{
  "router_score": "softmax",
  "init_std_router": 0.0276,
  "vocab_size": 5951,
  "tie_embeddings": true,
  "lr": 0.00258,
  "seq_len": 256
}
Below are experts of layer 9 (counted from 0) of a mixture-of-experts language model. Rows are named gate (a neuron's input weights, with its number), up (a neuron's input weights, with its number), down (a neuron's output weights, with its number) and show model dimensions 0-111. Each number is 128 + 32 x the weight over its row's rms, rounded and kept within 0 to 255. Numbers have three digits each.
Before each expert's rows: a language model's description of what the expert responds to; "gets" lists some tokens that make up at least twice as much of what it gets as of all text. This comes from a sample of Wikipedia text that the model never trained on. Tokens count by the router's weight.

# expert 62
Description: Quantity and variety words before a plural noun, e.g. many, several, various, other, two, some, and the word of.
gets: " of", " other", " many", " two", " some", " several"
gate0:086143146116147075099110117150152112117113139138094142102027127143183123154231162131158113182123176157107078070099162127106200154135058131170133122153079115159126123100146108112090172117096114166139119113133089121111124114152167111120187182073141089099127157133123119117110133132107110107109133135130160203130171144135087129082127128118
up0:117110118085171103084134106150150142109085115126115074076199189124157184109121114156133137121096170104087106135191142154134149136158044141118132140086153098073116182156089081174056094192162183091153085145141107130110158132123141147140115094126108134047117156158141069099103120173098087124135125139148164139144141089143104093127092075169
down0:076142163168123107105097053118137098101129163162086150136101149145148151135115149083127087094123095113120130110100108105129118112103214148120165121150121192098096101137148108124172123116129124151135074108180135105123122137204093120154197130143165092116149150064190097113074114074118145111093160035085059137091136107079114119100116119124
gate1:143141178071142135133115128107106079107150097080155109125121119173180088105073137087092118155090124171111128165113122128178123136132141112117112111167098165152137101144108117105158103146133123137151102094127101167129203138172069102124174127106166163124124140181153154155124145123147129104103127152071155184208125136099127084153115103107
up1:146147120115144160123098096090105110107090176089106104085098166083056124125174140130155125093147124082120152094127089144152093101140109171099113103123110058153111153157128167152137116142130104156145142119160103161085163064129145075170105109163155153107146132131143080172153163138151125113161154074102120115125163064142102084145087147075
down1:143072077093098166082146096136131103090152082161126144172116113066125134108152156166062048145148089107086112147072121060136140143172132102158117170091116132116146149078110066121095164162090147135138096132107139166110152177167156185108137153171073124122101096137088175099136132093143120107145112157102126099153102152078142107123143150105

# expert 53
Description: Sentence-ending periods and "and" after suffixed words, decimal points in election tables (+0.9%), and ch inside German compounds like Gesellschaft.
gets: ".", " and", "er", "ch", ",", "l"
gate0:150142116157141171094148106176131095122136123102103129143130052030115143127129087099111117118127120170160122148174140115067153142105090155066131136180093148116114141075100131166057082184087109149149163172117115159131126094122152143094144099117146165111129130075106091137162171181129151106105145154162163088121094187126075070071180144148
up0:136106179124116085160136158115145134123091064117157088189142110106173071188146169211144094121095155145186132108123135105114146171121109149135069113137139141124122091040112195151101109081144140164109157117154084095106105148094144165160146101098144162177147153014147051092094158113081129062107102146159150135101119172122084058096176161166
down0:104145081094087059147087140093124160094097127158110172127115163105081109093139162081114078094161135102111121204142102130145156133137144152123122120095122145112166078054091071107095172075051128118141108185120165139160150157155139188127161134088121025149107133097116129120107157113109133148119101154161110143124139158128109079114159100094
gate1:086104123166106112093166148119111156129091161128145163122143142103106091150125191122071122117043177134132115099118120172126107098108118176053162119157079133130104119167150170125121133102151092099153191162150140110143105118115101100128101151116148147130122195123090103162120078141103161129176107182200144126152145129071125126135084061136
up1:135193132044075133118119177120115160087121074190114170131087149114142109171107093152167103157182060129133121077123168157091104121183115153163094094117145131136172128156195121146127149167166082104127060136125120115146167120132128114167167090092103154134154146153102146105147176149115141135083158118069081096094158152104106129136103161092
down1:150060176149117118116182099138115120108113144173117115114127082105109116143234122096150078165118142131170119099122110121149091163198112161118124107104106166146116115119218153135145139125169212132160092074151151089120172148170140094159115116162167214182139102136106069136160097135151099160127107152138173152096088160062132091084160153157

# expert 11
Description: Pipe separators and title words in filmography and discography tables, plus capital-letter acronym pieces and 's, e.g. HL, BBC, Master's.
gets: " |", "'s", "E", "T", "I", "O"
gate0:117120150157155110130121108183128062108098066153082102189107100150111160142103153172097119118112125150121109154146149139156184115114101111121123112172131135128120111116146159090144175135110070095102137182097107112134123123165177128130134115144140143105083117062119145081129098145131149125150169166101130167118103157115105173124109103191
up0:107159079198097095077129131139109125163105161142184156171136168114211120168161099185123131099143090121103133105113215157110122086150144102171122115103138108164130196146130108189129142123112182152124134116115150082114041116129187133129152116117097104118192160133122051120133127135142098102143147169148105127072159099121105122109118141113
down0:134204149146063111133129132131166140131144137146125140155131148114122179113132118119168134139134161188171203128084161081175136105117111115116088112138110126067122132072090092123115086135134071064144193167164097098145145127089138096053133101112090140119138176127101189121142127156139174129095158166135152109128150176200141114084151114140
gate1:113144127090139128148107092103148116130123160086126184114140151121097103149123058100118129129148100116139155154160142109095136093153106089082134193077073169100156150194147131103099163173122141146189089200092093176175160074136141120150113097149145162131122063161131118103128109178149134170028129127113096194114176097086066053124167102076
up1:118162095086112131114197228206104114113126084138090157060109083081130189117162090116144126154185128120176068137142111097133176129098105132193091082110144171117141158145152197072144150132126091121178121110125093140119090124116130144160068185147124077176112129139095128121118055098145175156173157096162162129183125106143134154122125095144
down1:132179095071152072166163104139149156147161163137127156100190183140123142148172104144096118100134126131127158166139167128152115103107180070076103167165070155144108194108096079129124095159153175055132139093158138124129155127179109132122147143046095118117141118142120118165069076121155108111106065102133085151098130074160104099079132139113

# expert 6
Description: Periods after track numbers in song tables ("| 21. |"), plus name titles and short name pieces like Dr., Sir, Mme, Jim, wife.
gets: ".", "r.", "ay", "ick", " S", " J"
gate0:142151151125117147122165175122117141171132108083135063104079124124164183117157124191136122130113107043164064078180050145072073103174226132109104158153189167160113098109152081136144086148198191112137142132183167144126092174166112168156087126126094125121123133092134131160157086124127144148110027131125147085113147094087169112120145121102
up0:144118130122146126103140146124111100142132164164089078172089117139167134174103100125091129131083180132101123120101091140099125135094179128072143126136126154055091132144056153125137128182158113085076105124159117162139110138112134112121115156166121153109151126086131064158105105159164116169142092136112150140151070106128137135165062075084
down0:087134128128150121124144165175073122123093114137091091136099149137149044123130133138130152068142111113186048122131106152142148099111131112213132130119194141149079137159132083119108142085179183134130103135100120104189129158181119143129150125139168156130087139148134108165112118081159068151114096121135110098094150094157151116127137119150
gate1:145137162125124155081118134140085061146112128145135116172110177170113204132201134080126104119109148117151151178158094045170149151087130104126115104167115133099109121129072107083109129110103164104082152075161110128131112121169177122121164119119170109085241136167163142196138140142092160111119140141124077091166155129112117178140118124080
up1:100142130092123153142097101085118142118170104169186152122119133120187079140034156154136121141140142113084067074120148161088190073095147167122096137084137122145123120135107103113070156118145115153179157138054143131080149129081123161107140184107116144144119159168111182086118114136171137164139147134112195099129125119199109095072145138165
down1:047119113139107122133138163105109132109136129163146119100118074092141084059048127111133099128119156183110164131147144101125161113100090186105083112089162155123099153077135145152094178106136189094158124155141116133131169085123082093101165109153151117117081159119036167086095108112120074074181130095110164103100147188086188125140098084193

# expert 46
Description: Syllable pieces inside South Asian, Arabic and Thai names and words (J-od-ha, im-am, Phrom-ban-cha), often in tables, plus em-per-or.
gets: "im", "av", "in", "ad", "od", "j"
gate0:124154101105115139111127145108149124112183158114127088104168066068129129171096075150133140164153123099136103119117116141181108105147137099124104106149217053150127103192167134145086167142118115119169121094134149133069105102086114141142138108137140103191142138151150193166091062110112167139136194097129121063108112105107159103153106160104
up0:125153132141115109111187154119116098061128135167149076122163162091157138126083155162117104119123130120082068146106175129083084112150086121097127155085158122106096125139133154144126116138133110146073163129095102122182104155107046112100170097139133166135082140159144137130164143133119138139111135118058146139125125143162146104101168089110
down0:057102122143133176138137130134111105156175079163106071119136169184039110098103193117120188094161138089128122136189131118169136077086134067150153075156089114136076145100134131149117139159138141137154178151144157098149100114139144168120128095147145174087108037181053153157091130167104133109145101113124156108150158099095122098124123131098
gate1:110098130152099098115119173121133153043100145096142130187068111111116128090129130095129126109170158150172103118087157164093136059089081144122132126076113141078108130104149118158115070176130159108124123149127056116135133128124150117087067110152125138133143171125118065142190111209168017123094169143163152164096103164191157083125124055084
up1:149135110154118113174102143141136139124089153147123168192110155091120125064218165177160129162122093138112127137139109162049140104079086138122095193129102156175135126150136073117142147158145097092202071113138124124148107107102148159162154146174120117120108167117110146152143144112131174176154122099152134094113188139115110074173119119150
down1:105082105140119127105131126099127113147134149145122147115141172206117131125150111131121093099165124098058145192172079122193174211132148128076177114192136203161157099171129101075115164176093144102154152092193120089150121131142106160182185140155107132156111074173119147116147142104087106157093207141132090194136092135075116116123122196162

# expert 42
Description: Copulas and location phrases in geographic and biographical prose, e.g. is, was, next to the, is located, took place, came, km².
gets: " is", " was", " to the", " are", " the", " is the"
gate0:142107145125145127119148161110144127157131121129116077102145097123105106185082123138064123143211173114127172103083105133155115084189164135075166168140139072096123185111121129131175111123135087107162118127176104153144124100137068032152167066127122115136136116150122144148089186141149123100170064092127125218119154100182077113209129106078
up0:122142149122158147128168118167150135187158135087181112153177179115092163072154101102142170140117135146105168122124114078077168139109124131138163123135198115142139135149169120110097133114098156126162095053100161170102176072132163110143166194096076146142117109151166097134182080121155108142112120105178167119135143125149151080129123098159
down0:133170119132126100062102119104095057099182106108174145136088137128104187126106081122099145096133158072133146180133134117138144060111118127106174083096149118128188163162106134102121128167128182125170138177080165165140094093099092103138090096169092163137154098139067074111128114074138171142162117133078139165139141153154113099147064097074
gate1:143068132160127124134167135151119131175142149190058134099108154131097098134157158067117133116108185125091155120180115106133086138073067105102093131086067130150119109089111136107119147148130137159095101078217086161124110105156116154086120125204104094114134199144119109119185112084132171175114087139108132111088090105157128145080147141131
up1:149145107096100059086080137124125120096120097117175118108135151172079102135128163132123138078128118088155152111173169060082167148085127145140189156038137148172108086060134139125151069110129160152076079093169109117125147089130123119141129080089082151153179175088119101116137123103139112119132101176091044120094097169122104095093148113156
down1:181165187139119119101142150081094105118076126130111162147135125135128147136114155114095084179217095146109104145175166109155174105170099130103049070084148099161132083146134124156107098076112110140147168153096042093136177074122065173110088132145120153135104112116137143119158140124132141142144156174120208100170217104187088161095135127127

# expert 18
Description: Table cell separators and opening parentheses right after a word or number, as in "Greg Stillson (", "55.26% | ", "/ (".
gets: " | ", " (", ") | ", "\" (", "; ", " |"
gate0:117091102131135102133167135179099119149070123128163100129100098123116150131110152144102112049103141141165106153174101136067133179120182108127112088087164144155152098142107137142153183135148130129147139065214174167135126141169133166133138090099107127160131095073133103136110172132118109113074142146124109143118073178145061087092148138167
up0:116088100138136178124148112185101098161105081110163166118100131105107113129104219113072090103142132149093174127127110130100121107116105189133125016140139098130149124125169238144117146083108143141084179096131108133142086156139120116180101102110133127149135143136095101125140152142117119123097132117143097125084202142164146057121155139141
down0:143161089098100174078118089134103140181135160125072152143108081119060141105130127114108112124115140150051147085139133157131099106172147112097095150146113109093145093129137154115138136154138115142127118107134194151152085130140141158196147100153053177085159142104125094119104121141107111054049125171062068097073128164099153102127163141109
gate1:108103170118178164135142070172166110130084158110165104161141116085140109147075125114129128099169138110131192122134137094172165071162156163088122126152140144153131186123099097152115121138094110120168129161109175164116096075176119152106142149149131118082099103132155148124160163143142107131071122126102150097114093094114121134118114132103
up1:107209122112130126160157140099173155125136174071129154120148151098141121116139094137158113176129162122157193081045128109209077091171148128135118153148159104156126152138150131156139084096137162176140108148067158114157126073139100098154152148098155140120117052101129195156106059089124108158136139107128143121152168123127182074156157124157
down1:146142133159150133138255115132127141114093100065054138169126094154190094151106114110154113122089157118155094163142153049200051104153122108112138120110102150161102157073109137106084102164069133109122175110139092177170080108143171128152127161126125088086156128154142123112097151128115115097157122192106132116121167159146201153114112119087

# expert 1
Description: Line breaks, colons, dashes and pipes separating entries in lists and bibliographies, especially title–subtitle colons like Fortress Britain: Artillery.
gets: "\n", ":", " –", " |", " as", " -"
gate0:125128122165091183157160108186150087108136113126119120101093055111137089109107135086112127061150132067140135178091108138076155155147135103110122148174100169128090171157104160143114152122133126160150141144142134169117140083102179054136167104159104108093118078101114068135124087115150095099102158081142110120128127149045113166178129122126
up0:137118053116119138105159154151137095130085112133105083055206112114136171089143160163147119147124144122134158146143102082143114152146148135130162144147099097125116094150130162144148154105161113116114083098175094144076072196099026154176111087117089112141182198126118137126153188161107119180142148097150082105106097066171146101133104094119
down0:128149109099074116113163119117124134072078134141093139171116118104053182109142100142117093134141110167126152109106088146112114179068121152139121137130144103144138096155125095138141108119158168109144136154092152134074129172175150107141162069140165118150064112107165099093094148112107121123110110208179192158139127163140148132168114156152
gate1:143095116090162173122150092098130099157120115169074105090150104091107144191123115106072156152119175154103145145137102089133162100128086109148108145143091131076117133119183152099167154177162121072100141151166088124151111179131134135121098143134153139140114126156142106121149092065155114185114115148130073123115172137160130136119075081105
up1:094104106115091195120134146130120184123166113208099097186092121096126036110185165057105095150112127096065139137135126115135189137106080111100132105143114136139095131114128121091162145115155099153115115172136143172142170113115109090099140123142124097164078128136104162136081135171110126122129143202143153092095128123086110182214084096136
down1:173121105084180202122118138099153156076103080118096115185191110108155143157162163173124122172110088048188142155059161177145090157154151143127123155175115100140116117173107112167085111164114094135198169124117174136125181171161103142159148087149101120169161071084121123134161139149098095102047121113122167146155133142081110174120135198122

# expert 13
Description: Final words or pieces closing place, institution and person names in lists and tables, such as Stadium, Airport, Pradesh, Singh, followed by line breaks or pipes.
gets: "\n", " | ", " Stadium", " |  |", " School", ") | "
gate0:161084122151152154125139107126098133139159111185093134038112124114106153091128142100180128159138111170131120170151111079106130156131101157104025114165067130137108115125113142121124140098161110114137100128174086165096196060136141106137088171133137160145079079149119124102130142138131123150145103117116152137090176079132099222152139127120
up0:148136138172131067147125126086155163126102148114103141116131135127127069144133144173179116086132088126179072131106154162129096144137162119150126146128120147167099138113132128182082170099131200159066171174114146098164121124113159152161119124085141162191172098091111095145061028123108122116123149142166104113117147198133157054116148152178
down0:143154186187179120102174067133207154144091142170128092128204156133053137112159117117127146170137130176066153139132192162120160128134175122132085140121096124136109147175169140165117135075102143091110127063094171129173087103165079097140119193120098195120096174165102140138129112076149107165097194131126065145131153122145124150134142098163
gate1:170117156139162124147073138122122111125155165137067106099108151196112114197099074106154115164181180151110103164137104161056152129122100146104156110035133116103130134120079144151126135165145110086101119113092116152111127101082114150100133138136142143088065081190117120155118129110121172158119170088142157174175071151096080150083117145120
up1:118172164185122110144114088127129151165074193113096136108095144147122094100114178124076090099115068162162109201111135148143109132093129095162114089141146149116089087109102173159148109180163140182108147164182123113146158103075149095136127150126144189111076051117110109159095129088092123077130152126136121107118123185100159080110139086165
down1:094110107150131124137120117138129114167151130137129183119096128119167089129103135153181083124110180141185143095067135070177152094149141117160084124120180093126104138073165117115147099127084118133127086170104128157186102130105065134115161193141112102141131079175108108192185106074135098156105128099151086111147176054113127111130114113120

# expert 26
Description: Inner word pieces and spelling fragments such as modern-is-ation and with-d-rawal, plus table pipes, line breaks and digits in tables.
gets: " |", "0", "is", "s", "l", "er"
gate0:125157094068116169113168121103101147123138110126131170151173131119134122068116173155160115170139127124117109102118139077165151145130166128184168160100104122160188152124121183162165149092062158156107150083122084142107157141137141142034153135151111099100114151086160067122157108126142124142138152129131138126057107176135108105129162152071
up0:102110143158171135194160114142138091165158086131095030109206142102115124116153108149074143111122167085083076133173126145086156109149143079111097148178146194116088119130116105098142076081163126161146139117160126169184085078133127104154108134116120125110142117157088116132070201130136090098121073118180163121091091102175080102189102052200
down0:122170157123132139114121126103083133125114181128107106107189108151111138095162151128111164064122144125170123131154169141101129050133133116152126077095124150128173114115131171108159136115154158103162147214210102176145145114189093045157141076105138124160106141175163084121132118126119146094164158248157113071083115126138189088155084114135
gate1:130143113096141166086183111142070127104115118145132192100111143126096114160117192104122155108071084084101101089135084122132107187101090119048202148084130137148090169046129109121148095090133148139097154121155108125195100118113055053122111134119118111082193140165104131091205156116133181107094116099131098138129111118130134086127139147152
up1:097144143164093079098109133065177130098113113081138087120084162135113159107073087067108134112107125137064213120106155132135137122102073111138117192070128143181133122128143099125104166125134104082124098122180096101067172139070158107085151109159098110150115057123104112152135153134148088203119156071120123096127165167109179144120137140107
down1:091135155165149091175135098124126115103113103118161181159156171112140154108148147148074121101127095104098132105170096183125191121119174199127123170091141109146175113120129122122169157193127152178160167144145103128117082140126175148155130101188161092176105127159133114113128081149152079157086191130103140095182092146159126113151166142105

# expert 49
Description: Units, ordinals and hyphenated pieces after numbers, such as km, mile, fourth, -year, 12th-century, and score dashes like 59–20.
gets: "th", "–", " km", "-", " m", " b"
gate0:162169161098128107104148125131124093133175115169111160143144091146120117114161120148170102079126125159089128144143124127104149111121124140208130134067158144124124130169101137150169143082087191103125148034076147099144104103133210095115068184079113111100165093142135173108166138116136100108114175118111132111137128142119102111104199151162
up0:144094135117139099119131062104135121164117149133091055084128131099126142141169052087090130173156150089132140109128114067094140126200116121117147160075191091163122121112130139125106079091112103155094102139094125159114159060124123076156087085128122092089088080181130137110098133153144089135118123082119163177082161121143155086161150095116
down0:129089181159127142083176122075140139162090094164137152085106126172152104116142185116167147199117164073134121154121168158120128106164105096129117142112099115108104206137100195180112077100074165094150124136094104135143127091061136107189119092095144085124159109127125110153145129164140133116168139119090108118112165142141156096148129087055
gate1:167140148150124169092124083125110154123152130111201140186114113068151124180100136132139105147113135165120066089151106144129122170100126115124137143147074118126109114168104128185125097161137094139137113144165132149110140164120112121094135087102145184127120163163102115159153145143164165157125072168136213146168153105152117126143151213127
up1:131131144084160144109181078131115139136125186091090109134107064107122106088140153145101098164151132076167152077092085123148149109143143085119166112158136112131096122056166142137171079119139130097094189112186127162147108176136118116176124118175154153175140107158155078142186135158138142167075081115107129133126152095160189092185117091133
down1:055086117067187207106101132108124104128073128140090129178100108123155085176054132142100147099150083119056189042072088099141141121121154112140139089193117122091151145169145116134124055125168156109177153099150176172114173147150090139068158123153167091204153157124083151077143145092141172131104094132167123198147189122151065112103133152125

# expert 36
Description: Infobox and definitional openers like "- Born:", ") was a", ") is a", "- Genus", coordinate suffixes °W, and "by"/"with" after descriptions.
gets: "=", " by", " with", " is a", ") is a", "- Born:"
gate0:082138103078101169097181105103142135118148113099074053126082119087161134144158147164166166136116143112122173058115111109114161086168155144108145162119178113122117048121095110154083224164169141156155116087175085141071089075123151111160208122108120107159124143182135126127166108125120176176086161117131189124139120146132158109106125118121
up0:125200118116085160088130140140100094131163148143117152129144092074167127130101139126168146131097172170112102127112108219169162112126105193075090103063161175128121124121147083134107115195097146083123090068122067045160102154116080145109209139147156113111111145105135133149133135168148191140091160148134132153145167149122074146123147129148
down0:158165121129095095121139101078165113094127121167178169146144096112100113145175107127153162136147206098062125149094118190205193140146100112120062121120128147159115147112109099163158112128093153072126081123036102153141075166105125137065200169132087091135094118153166136122115147211094174120086086184169189106132138155074091063082114130112
gate1:116085141152162128110113098153154130078162128134098078193131107083197134093020099137121135135089115127119165136184119123117135121102091130121102101134129088177146073123138104128133137068128136141092076100157105171108128151115120149130143153152130130146156124114128169103118150093144137130145161147141140030066103160175171166128103136171
up1:125178179153107105172123104140125123190163114165123115172143061074116071159146094118119131101126216160152137143180070105109155099098175176119114210132128189123104020109126150147145091189145121052098122104158110135153108116122131118109133136109201057127144145142134121166092095072101133153160107132158166117126116193105094113121104165188
down1:118095143104139132133114131099061112119196115128161095137096081162110104095128110128106143102183106144063167120199078049117150083106095165090080114122160152131156186105102094120146167181070065115100102114119124179151165086159108085154077140171173117146059193107156183149098131056165146109149123088104146065112136117121148101097085060136

# expert 60
Description: "of" after quantifiers like one, many, two, neither, the last, plus mid-word pieces such as an-ime, Mount-ains, Mar-quess.
gets: " of", " of the", "es", ",", " most", "s"
gate0:158105171110094102093134184151120142134119111125137141174143067105137173094168106163181113137112105166170106117082107160148144122153129122155140109147091113137151086050131161113090165160169112099122120134176122112123176169196135155181138137109117159159144149055083143126132087130164104193121163133174143109134105117156123108125149176113
up0:120097153097106141092127114126132129089168112163116154169088126128153108136113211152131128137113166159067142164104083123130144085099099100173123112132147173099144157095166187114115165176102109072144193091161142097088154175136156124142131103117164119157124079072084149145128121091135120151133159118128133123169115145099122106194164187088
down0:133148176142139117108159134082096166115105101169115132150154111103121112123210097160092056171119126158091154113129143115086094159075146135148145166136171108134116152091119151126114146124158161187136155154133173123120144109047122087155113067181153137158101126157137135137196168125141150162120107177138080138071192077084070135087157152084
gate1:207134130103123136120140129133090118040087135114156076160117152096130132137103107114134128146100125155119091141055148128144149109144075169157097095130148059107135128170172178102133134091143082065114126123112133148157163144172123130135134113163132142100085134139168096131125159111138069102079156170062168141121200144169143138191089087090
up1:150137109140123152100117146156112163102144144162103126161123074171105073149119080067175092130105157125099121130076080147116098121130101152212148123120168133123079123136193133153116093129097123087066105136147121124186103190132145207122140121112157103175126146114094157141106070137100172105158164152208101128194132159099110152162131080143
down1:138147099087103149164116099082152139158126181130098159114156101133147219148171196126072107126162153139132162115090102148085108152104152135128126170106163109177099104160130109170105088078077151118126065114114137113134145178165102047078149101080125151175138115109122194151185082132138181144082095168129095172096174138115152123151157145152

# expert 5
Description: Short word-start fragments like ir, id, ig, ad after a capital initial, mostly names and titles, e.g. M-ir-iam, M-id-way, Mod.
gets: "ig", "ir", "ad", "id", "it", "ar"
gate0:125126099118142131114135140117161127069143049142176132152148100090098141122140109153136147126149072085112149132156142155130115157168109104106135162168121098104129141191128113114177152126149117132099157079112140116169140155119170071188088121142130123213183180138106089115086086108130184116106120150134104104099129099194070077147123126169
up0:129057146152115149150126154150127111160136160052139136131117071172106129088112034120140127127102177117143129127132122145072140127100147104171114155138123153106136142156180123115085078137115180152126087196145152114159105096199101198117109144145148127139113101078109125123141092138152105152193155128152123119151141134115150113133126124078
down0:120134094148084137104169113101105097179201140086114118152124103136124149115060074164138090107171170120084115086083047114103153111096137118144120163149196181125158139103104116118095163136156143171166111098070112119195140088161167130100175104202148098131119130060115134126136151160166105086101195176134160105115136129125065150100135073192
gate1:115084194154121119161087153120176082142126186114141078145091087161086085109118116218139093101144112093135120140149120154098138118114145127196143099159093104137134112141111122185130118072051139118144105122137157111181125118134158185134126138138124156029102188118115140116071129138061060099158115121124132118066115112204114151110107178095
up1:063130100134125151137063178100140132083166135157111117085106122168110162162107120086124152093169081181125128162134120090145108109125128103147093132088177125142095162148157136089149171082115087121159078091104134130118155171180018097156115126162168118173118103146109151163192076183166120077089171113087111159151149102100079152142131153042
down1:139193138135131134124137144121131144089111127109140117093166165129123084162112108164129155134128166150134140169068107082156111188118133099127107178179156208117099186055108164172103077138155114147170200087061167164167085138108081158112105099104133080116100137211119120109184106089155111102067122115162137109105175119133118155111121102136

# expert 37
Description: Numbers, coordinate symbols and pipe separators in tables and stat lines, such as °N, ″W /, UTC+, plus word fragments at text starts.
gets: ") | ", " | ", "0", "; ", " (", "°N "
gate0:096143120102080134143128158131117164180167153043175170129124074078162141115128147144134130091108143181187177117138148158138124099081106117157149147089097086153162107149117141133101142210119159104218159126088118094134162119147132100098139128154113126180163110099096170122178073094106125155179102170164165124061133126098116132048109145079
up0:104122118137139161112178117142141098160141111112152173149082089138138144083141150139116143170099135107129173122140079077082165120133144143112197142119121210132146144143139155163174106142146185193185138162132088123116115067069115071168139121142137141131135138077115105149170191125146161180083083075102118110076172090089115075070144156129
down0:178150110133115101089137122141139090118200179136143092162127208124081121135083113138149181103079124184142101053092134120086152131080145183149111082130085071110142069187155142187171152167126107173183163096096133150107111178087123143130097118200095108114099112165154140061164094100150107189133149105161171170117115087082162126134116166090
gate1:148162116157113075106080175086096133109080125151139114158113120112204103220146136168129158086122082115160051130116177129146114116131163163174079147138150070094171154073121155134151148121106069135133155134183105087104172166143103117124079157101114119199104143110104131099108109102110158110169141137152145120164096132132107096174110135098
up1:098120129145119132157125115066171138151152164161112042124156160112106151109109094131124138124147109145101117114165140082110137095141089129158138165121135152123110139134120094142064188063080169220203119129136182113102154052125098114169130176128104143064152135136107129117140126108116121100094115110126136089103164072136092147163178141106
down1:189100094144083056121133102093110164088165145163173094136144141125140174102133123101112146123112152176133093136100133088126136155194148082135094154140115149110118156106157136154138147104076172126139069087117135120115127120130151088201151134096091146144120128147129109180086150074084130147107072166082118156115149134138146162166155152140